Experts of a small language model.
Size: 14 layers, vocabulary 46242.
Experts: 128 SwiGLU neurons an expert, 4 picks a token, a sigmoid router.
Training: a variant of Adam for the experts, 652M tokens, 4765 steps.
Below are experts of layer 9 (counted from 0) of a mixture-of-experts language model. Rows are named router (the router's row for the expert), gate (a neuron's input weights, with its number), up (a neuron's input weights, with its number) and show model dimensions 256-383. Each number is 500 + 40 x the weight over its row's rms, rounded and kept within 0 to 999. Numbers have three digits each.
After each expert's rows: a language model's description of what the expert responds to; "mostly gets" lists some tokens that are sent to it at least half of the time. This comes from a sample of Wikipedia text that the model never trained on.

# expert 7
router:476464478454479472507524474484580479486565463461508530541474452478476415534524520492572495493497468431447521430485506493514529483529496491518496464526502474459474493520464520451557466506510567537500527389537520471394412520542548479493465531473495489509530514469471507493507496497530485492543464523474477510507486508530498489492445463487511500538456467466527445557540469461530563471508
gate0:482481517520514453532578500527465404475506439488517515517521493507463475482564486502545497509531541467581461461459496562487454536509445490481498492450459452485560549520454543546495532507568506525448479473504473515432463531456520502447507510472538460544494488539526557501482512440484430463574469556509448514509520512499482611479504526478498582546535510503498479570498405464525484487553
up0:500482472496507489511526484579497432472503449429488541448504469459457485533566487502517520508553464554538518394480483541457448529524454530485474450468458446531486557432453493538532518518579480514437458498481524522430421504504537522465505492527527381476533505488523457516494514481521494515535432534471480481504533498528472517464467535512485536487557471492508489584477415454528504495529
What it handles: Articles and possessives opening a noun phrase, such as the, its, His, and possessed nouns like company's, university's.
mostly gets: "The", " its", " largest", " those", " Its", " (the"

# expert 33
router:483495470519517515495493529490492467525562536491525490539507407500444380515533536462522549509462438466414504502501453543532512454518473464518494461500526454491533514472487432474533452454559495528528543466532482456514495513531435473472508489487453464543482447500485555520491502498467484562534536510427512530514530456507588496484489427457384556548496475474500509467528524466479505501509
gate0:550500489579522466400467499541505485488508450452537476520527469505439508516562502466519456481520457537390474466522487533555529518499468479533465499503515455479511478536502413463503487444511487478441520567464482466520547493538485452523534495436498511534470475486480547419484475556491468546499523590492522506571496434523485601521488408491446462516498416494488471537487522576516511517450
up0:529519522480437466450485463457499538504584513538525513514508544490536603522459478579494538540519430501584482545426525507562470516469535548505558523452465500482435485518483523566473540502557489494536512473508462497494496456467458390493504503568519539542493500529539536526451500527484476534446487499555507469530492562472519525504394554500544483475497431533524428477508520457403445491503
What it handles: First word pieces of surnames and proper names, usually after a given name, like Man in Manson, Al in Alacoque, Bob, Tom.
mostly gets: " Bob", " Har", " Mad", " Tom", " Big", " Far"

# expert 19
router:565451476480462451514543486523516518474513499489540527496478470495557435516532593415478494478488489447507516463545503516531510496506475483500489478499526496513431502523492457513567465501487559534439508423549531463478481417537519451507456465439469516505480473474522505510518478469459510470505493575434526532553591521497518541481518502500506489498451474519541505507550483538524586552462
gate0:501479499514424483538517504389557554467516551442532528493495457501423475503542529469455571495505522466443508492532563431443523398509458478481510460522497469498487511487528433538517524455508503508530476516542467452443492510448491458438500545490526457490514493529460547517524511528543544594495521489454461528486519465511491519579509469549460500593534507531466464444507494552565479522426
up0:482568471466522422468495527587496475550550455602468483451497521491499502495506527486519552480573505469550524505555497534491451594453457467521496531531431434510502550506498494503516497487520490509501493499431572513517485528466507571477460532553481508462479478457430534462476482534510472502514522496532515507476424526539511472423487440539547529487432520523486539483422536455546513459514
What it handles: Connectors and words inside institution names and section headings, e.g. Department of, Committee on, == Life and career ==.
mostly gets: "Personal", " (age", "Scientific", "Population", "==Early", " women's"

# expert 12
router:449486501485509512508460522540571482539502529417578521500508513445477380496572510494578493443458406520479537484517539507529546447494507469506504519434511494555467490446435442455506437440471476526466500454528551446450400481543515513538503502477466506504528499507513499511508491464484514511503496558475555466510450469466529526557507456523522507465447482461499481540523447473502570477502
gate0:490517469546478545542455524505471492547539537476606497489488497479501491520511502550523508523511484574455459465516563523515478515498536523549452472518556486480524517499489429476417548531523534471405452492433556445570504455491493586465477446466483437469517484467545500512490544556560515482485531477435485433515483535496517489504505428479353510447483483476477456450463453470551500631478
up0:522526582432466429475482494470508433455497468449520521489543500518431495492467487481452552543488457448526492472526470479565503446529483480560485484487485479452489441499552534542459436464517502410531552477499492470507563513482499513552521483551511469516537542528419448482524386487479457551589475468492539506492557522479421596490480480563529457567586499505408527518462543548514528449517
What it handles: Single capital letters starting a name or abbreviation, often after table pipes or line breaks, such as R, L, J, H.
mostly gets: " T", " N", " L", " R", " W", " G"

# expert 21
router:496411489546435454455493507451501539518489494479491534572474510448520330448486551476546494510515511472478511518543516567538524491537461493538520495423510519547485522443498451348525470502512489488504480432494546507395529474436465473518466494459475470483498485470516531549550471549520511411556508490475495540472508467469559532452534487542500488469499475477495457493510463485474509524468
gate0:515487468444479451520433448421536528470454502493523481495489446501530434512497539471475520465471552508505425473502493467525492499407408457489490549498562524467548459509516411419443456466583536495478479601415452537508534492518512565497487480476511526468487553495493501478553506464514541489532508544514484502444536572493525505569554553413492525501506472529415510497490535455480524443497
up0:557450529481449480467534595481506565546515548438486397553489452509503490547461516539517433497512543517488420473512508484490454544394464471494525577482523503496411494571527465460522475477489496542523516430444532529469492477502501599465468522487505464422478629524503514492507528504416579508498510509499547507507573555479532450547543504448490515503586475470518481546501503482415504484481
What it handles: Numbers and blank cells inside pipe-separated tables such as election results, league standings and sports statistics, e.g. 93, −1, 18.
mostly gets: " Apps", " ±%", " 46", " MF", " %", " FW"

# expert 39
router:446479492490476431525479542525549494478554547561463460551447498422498379488492540518561490458563547503455539531541485489506476469507540520520501476501468499472501475554508470480526507468497487578548510443535576520473484484514517554491560536579490483529472480474522500493490486533465486491494535524439469495484526416489438478540552450508445465485479531433504530487526497505486496481546
gate0:498457465493523414533481441457421557422543469503468463508465510439465443527438525442541468438505438558444492559553488451513442519470485549464512475507472478499521560577522534537523505466444505504498467505486542506541519540448601510508473532575480579555512542419520489518537457463529432453544546488523438488454483539478457556509595479541531463519492556564467484524512559534479577510504
up0:508473495528476380526546465525511490405495493503503482424500524378470463567452476510508482479552441479525487523492599505472491526481576456490563538495551451568571496523454508522431473531502542475433521517510508519553535535605551550455489451477514502490460485512425478459521556511531438546488510537508478488456512439488416549606518526483470517503568573491474470471494448520447506490486
What it handles: Line-initial dashes, pipes and decimal digits in sports infoboxes, career statistics and results tables, e.g. .0, -, Goals, Third Division.
mostly gets: ".6", ".8", ".9", ".0", " Kingdom:", " Clade:"

# expert 20
router:486466444545453485484517477500528465462495497521574560531494437469495455496530502467448483530492442495469506510507477546511496482522520486537486507515518452485438498521455482495493408451497472547411516397491519504431410509541524487528520496515492516470546455466523515508481553451487499493481500555588511465529523473494509520488464489525452548488409452471540506503540478457470510491481
gate0:462500541518500513555549511531519516523537600468443531543467528446536500499507471439505506469582523497471508529497508537480522540449546467528524520563555536533501491538448508448489453465526419517492479533487478447512563471519476525539545477588512556473511466564477525404445499471407504427486539584525513442509492505572464496570475486485526462498499483469506461415480524433405549465578
up0:480532507543507471553536464522532463502554576514440497518530498481572513481459517500483412521540508568478500553578508466473431500433556498518457585537466494474464486553440497445458369519549503448522491505514542495457474489502530455550504430595488465413483497547502522512484528482457533449516529622477473561516521525551450491503488529502462450486485506484525485464464519473463530440528
What it handles: Adjectives and adjective endings in species, medical and technical descriptions (large, small, diffuse, dilated, orthorhombic), plus the function words around them.
mostly gets: " large", " without", " human", " small", " similar", " positive"

# expert 16
router:489431423471472485554481448503458521516594576470503471536456447466505467517561569465546476472535496510472510518525438547473546488534525506547494501481568434478450510498466414439508376477570531535488473409543509497454464524480507522508588468476490497467526542510562583520449536500437410466528503525507482520475471478481510457539504483521507465512440502486524489508476507500451588515569
gate0:483519503534450489476485432505480528496537570495520463450551475518520551529534491523501401470461507455549474576540547476500512554490523460494527484557524509472475548511482488544513422491591568474435411455545473447478493456501439421488536473407525472450521473490520519530479539574551584488526498594524490516567484489438504420501493456480534473547460509471524473519500539527498529499514
up0:545438531536527535443501546470530484427468474530452545491472488485495435424510396520510531560453494451486522533480499533491456561596554519516518438468509445553512540518518490513439525482413471497474551491500548510517541541551502535516524516501540528532539451570519407502505483455530418539443547443484544513501514505525561506558500549516522561490538478540449488456551512488528458395520
What it handles: Line breaks, dashes, pipes and zeros in infoboxes, stat tables and career lists, plus field words like career, information, Personal.
mostly gets: " also==", "==See", " ==", " =", " Country:", "Personal"

# expert 13
router:476513519460411488527493506474553481546489505459503514528473494472487411527534479436482503521480533510506533540472453496512478470511531520485509481528468425582428531535534425523511465461523523521480476485493529445479443505514476533489523491522495466505497442440532553473540530477505448511510482484456537497459522477571481450494482472455459506535475468471509514517517571434518501565538
gate0:500504518479453450527497522524555504471510528559397528495525465468507497465490524499483522521550504578537496594542507517525463532540475491437518494533474391494470528577499493500488505540479588538523548456475506546440462524540499476527544521455434565517467522537420573507520518515461534525500571522479438483440407486488550422421417447513482557457576501467525501522507564540449478494472
up0:518490498505459457480566520535503455480475422506571527580544495468365532528491441536457464463500483458490490455512579521531513463522522510496487478507571460478541456563496540490504491516426502505490485451444490477460461518497508471486465517553529464497445526526492487516536507502458450510502441448562446405517558501461453500502525508513477579498611471468472475537499434446455506485488
What it handles: Prepositions and subordinators after a noun or clause in running prose, such as for, of, when, after, because, However.
mostly gets: " after", " when", " where", " However,", " because", " During"

# expert 34
router:445404455454495515537489534514540489526499536488524491578508482462473423474473495422491602505509546535488533487520557492523466532506479437564499481536598506528475528492479461474481430426498511523395583471551550494502424549483459469451524495503439444557521446564488511503560525503523506489536464453442502560532568499571534502514509531499481514501461529500514493501533418481504554446573
gate0:443477482469530471571520485516438566608545547504562423583628519481532504511506489507475508493445489491548517483530527437530479539470462537483585520581508502514509465417579508519511503440454563561491510431487501469559467513502454538529530539536510498566448501488458474506465530562544497500504475502504522540487537462534517472475559489526520496520538468464528473438501480452503514473578
up0:493440487445553456469541554496485503532449544375535494504477488544530500457476439584502509497500502535534543525530526507523472497555470540472504570486469485526465561532485531550522476449507513486491429574545493607511518455505481471528571536416446547543428454480576474433511521471502501488560483492510504497604480489575475555515551452456514471544469489421497466497523561502502513452438
What it handles: Prepositions like at, under, over, near, along, plus dollar signs and thousands-separated figures in vote or attendance counts.
mostly gets: " at", " under", " At", " $", " over", " along"

# expert 48
router:506438594534436491527430536495548454499496456490500515548517559500442432518484559452488525507501482519477503480538494497507493521457535461571521456489485496519475561508515461426609499557522490596474511414486540467429398468501507519502545473535486521461508438504477483444508563491502516466477495516471524489476512487484468491487499479527496485511530459459468505508530446488479496497466
gate0:477516501440531445455501523540429458460521456516474572513521493511523494526489608511492541437450435549520473573514495475467498508431477534539535505525525442522543511448493523567508574482432515494500461438464529473520534535538474466387536427514477511586439505493462426471516511474506441439469501526590478564452470498492511446501550497510495513547482470598559462455411510473501507429418
up0:436488590508479449534542511554497450459451429481461523561562479485514528576533529458451503441465510557569530564502564515558488557514517513509580500529510408524505498475496503527521490560452472524468473482508501511484432477546509508481480467507546567479528498556531445442511535455505478503496466513616590546447481552508562493446514480427470485493508474551498505534501472474473464489408
What it handles: Measurement units, coordinate symbols and punctuation in numbers, formulas and data tables, such as ft, mm, °, ″W, g/mol.
mostly gets: " ft", "°", " mm", " mi", " km", " sq"

# expert 6
router:551477487473429478504480506564499520504511585493533562482491459427484423537587495472481513490459443500491513486483505462520504519493511508488492499461458476516448535520502482478531428509558529528507582419554569427460389576483491465541543553534445525466546483533526541527495567487518436518558480599484526504456521481490521440486501479483517538526482490504553473439453503409502463480502
gate0:525487486464493558540392499516517526594524510540469496470520465490527470502480483487575456562496471493498389498461594500561432527462518473477524512490452494496469507575514480449532520477516552482504523456489504485512435570501489514439574472514555454490451529485463462447481576490510528469556509523460525497473508517466448482536466498468498496540546519496593506470457519412437431447518
up0:523515509499504520535504492521483513482477491508619547476443521472548482490513501554528490470494516524536449463554542457584472529570498457454478471435546533533448545491516508448432509445554474562514535541512468484487485524431514514496458509568506480551456488508548532536516543489430487512431491481524475551487480627481522528426526514517507497531513489526567531511494508404508480546560
What it handles: Determiners, quantifiers and conjunctions in running prose, such as all, such, other, both, but, that, because.
mostly gets: " all", " such", " other", " these", " those", " so"

# expert 49
router:461446454521488510535488512390571476546542544495533488581472458485501468488596521453554572492520519531522478542462528554544512500487452439504520468465490448571459533505531477500489500463532449566451548455511466491444511490550494541467498500489518435536491480469515545496537498469468518506558511477523546536484489498509486503524464481448459455485407462452482514462529500499522476517559
gate0:436503524514460515558496468548607535532457557466472503532508527502468460447466560475514498515528500536513506592438461485525573506467466469500502535454536483459432537572516517524571491455489429509503482453434480449426495543526468489494515580508487472504515459489463546449589495475500550559467546497546505518532487459492562476529493488534421558483532474481514492485529544511561576481499
up0:471461490457546517436484497512399390496452495545511498423466484506499510541534469567429444450479478426504591371591496484498439445538462511517496501501460542515512478501453434483488457524570541504534475506549551534554461470460501544566528500489502600506496494545535488487470535537550430429574459528444505467458560539518481508429490512477531471543496554556485528510515474505492434539525
What it handles: Past-tense main verbs following a subject in narrative prose, such as took, began, found, concentrated, hosted.
mostly gets: " took", " began", " went", " wrote", " make", " worked"

# expert 28
router:530502450513547431496507504441480520474531502485505465543482412479442398580556528462542506510532419525405523510489444514575500518518519502470484469485533487539530579486487485480531440509534529522439520475589525402452472552504508533486513479498467487540475489531523508508547460501465461493559536535453488522487513472519530479468490449462466548473460498517520506469477457493524542521535
gate0:520542535439508572576470499497516517431496509471547523551519539489463496480540506511528430473462562465513433504506408455504603472508492471541517479497488559494421512517474538478481513497478530490481523463491498480530495511475476540534503485467484490496490536515518469548483547453496471478498489515431486455455539517512525599516426465473518508512429502518479498515601465470535420439520
up0:435541522477540520512475465440538553499432456463532500581451512528431481498464544431548513487558519456502468416547532490493474474482436537480529549518549530505488468522487521428606504512543517553538547524525493492491462553518483444538535479479488404493493624533483514421382450497453484571520501544532482512524509470494546489457551479517515462488426528416578543480506521429535542508457
What it handles: Subject pronouns he, she, who at clause start, and final pieces of personal surnames, such as Heckewelder, Broughton, Silomäki.
mostly gets: " she", " he", " He", " who", "He", " Robinson"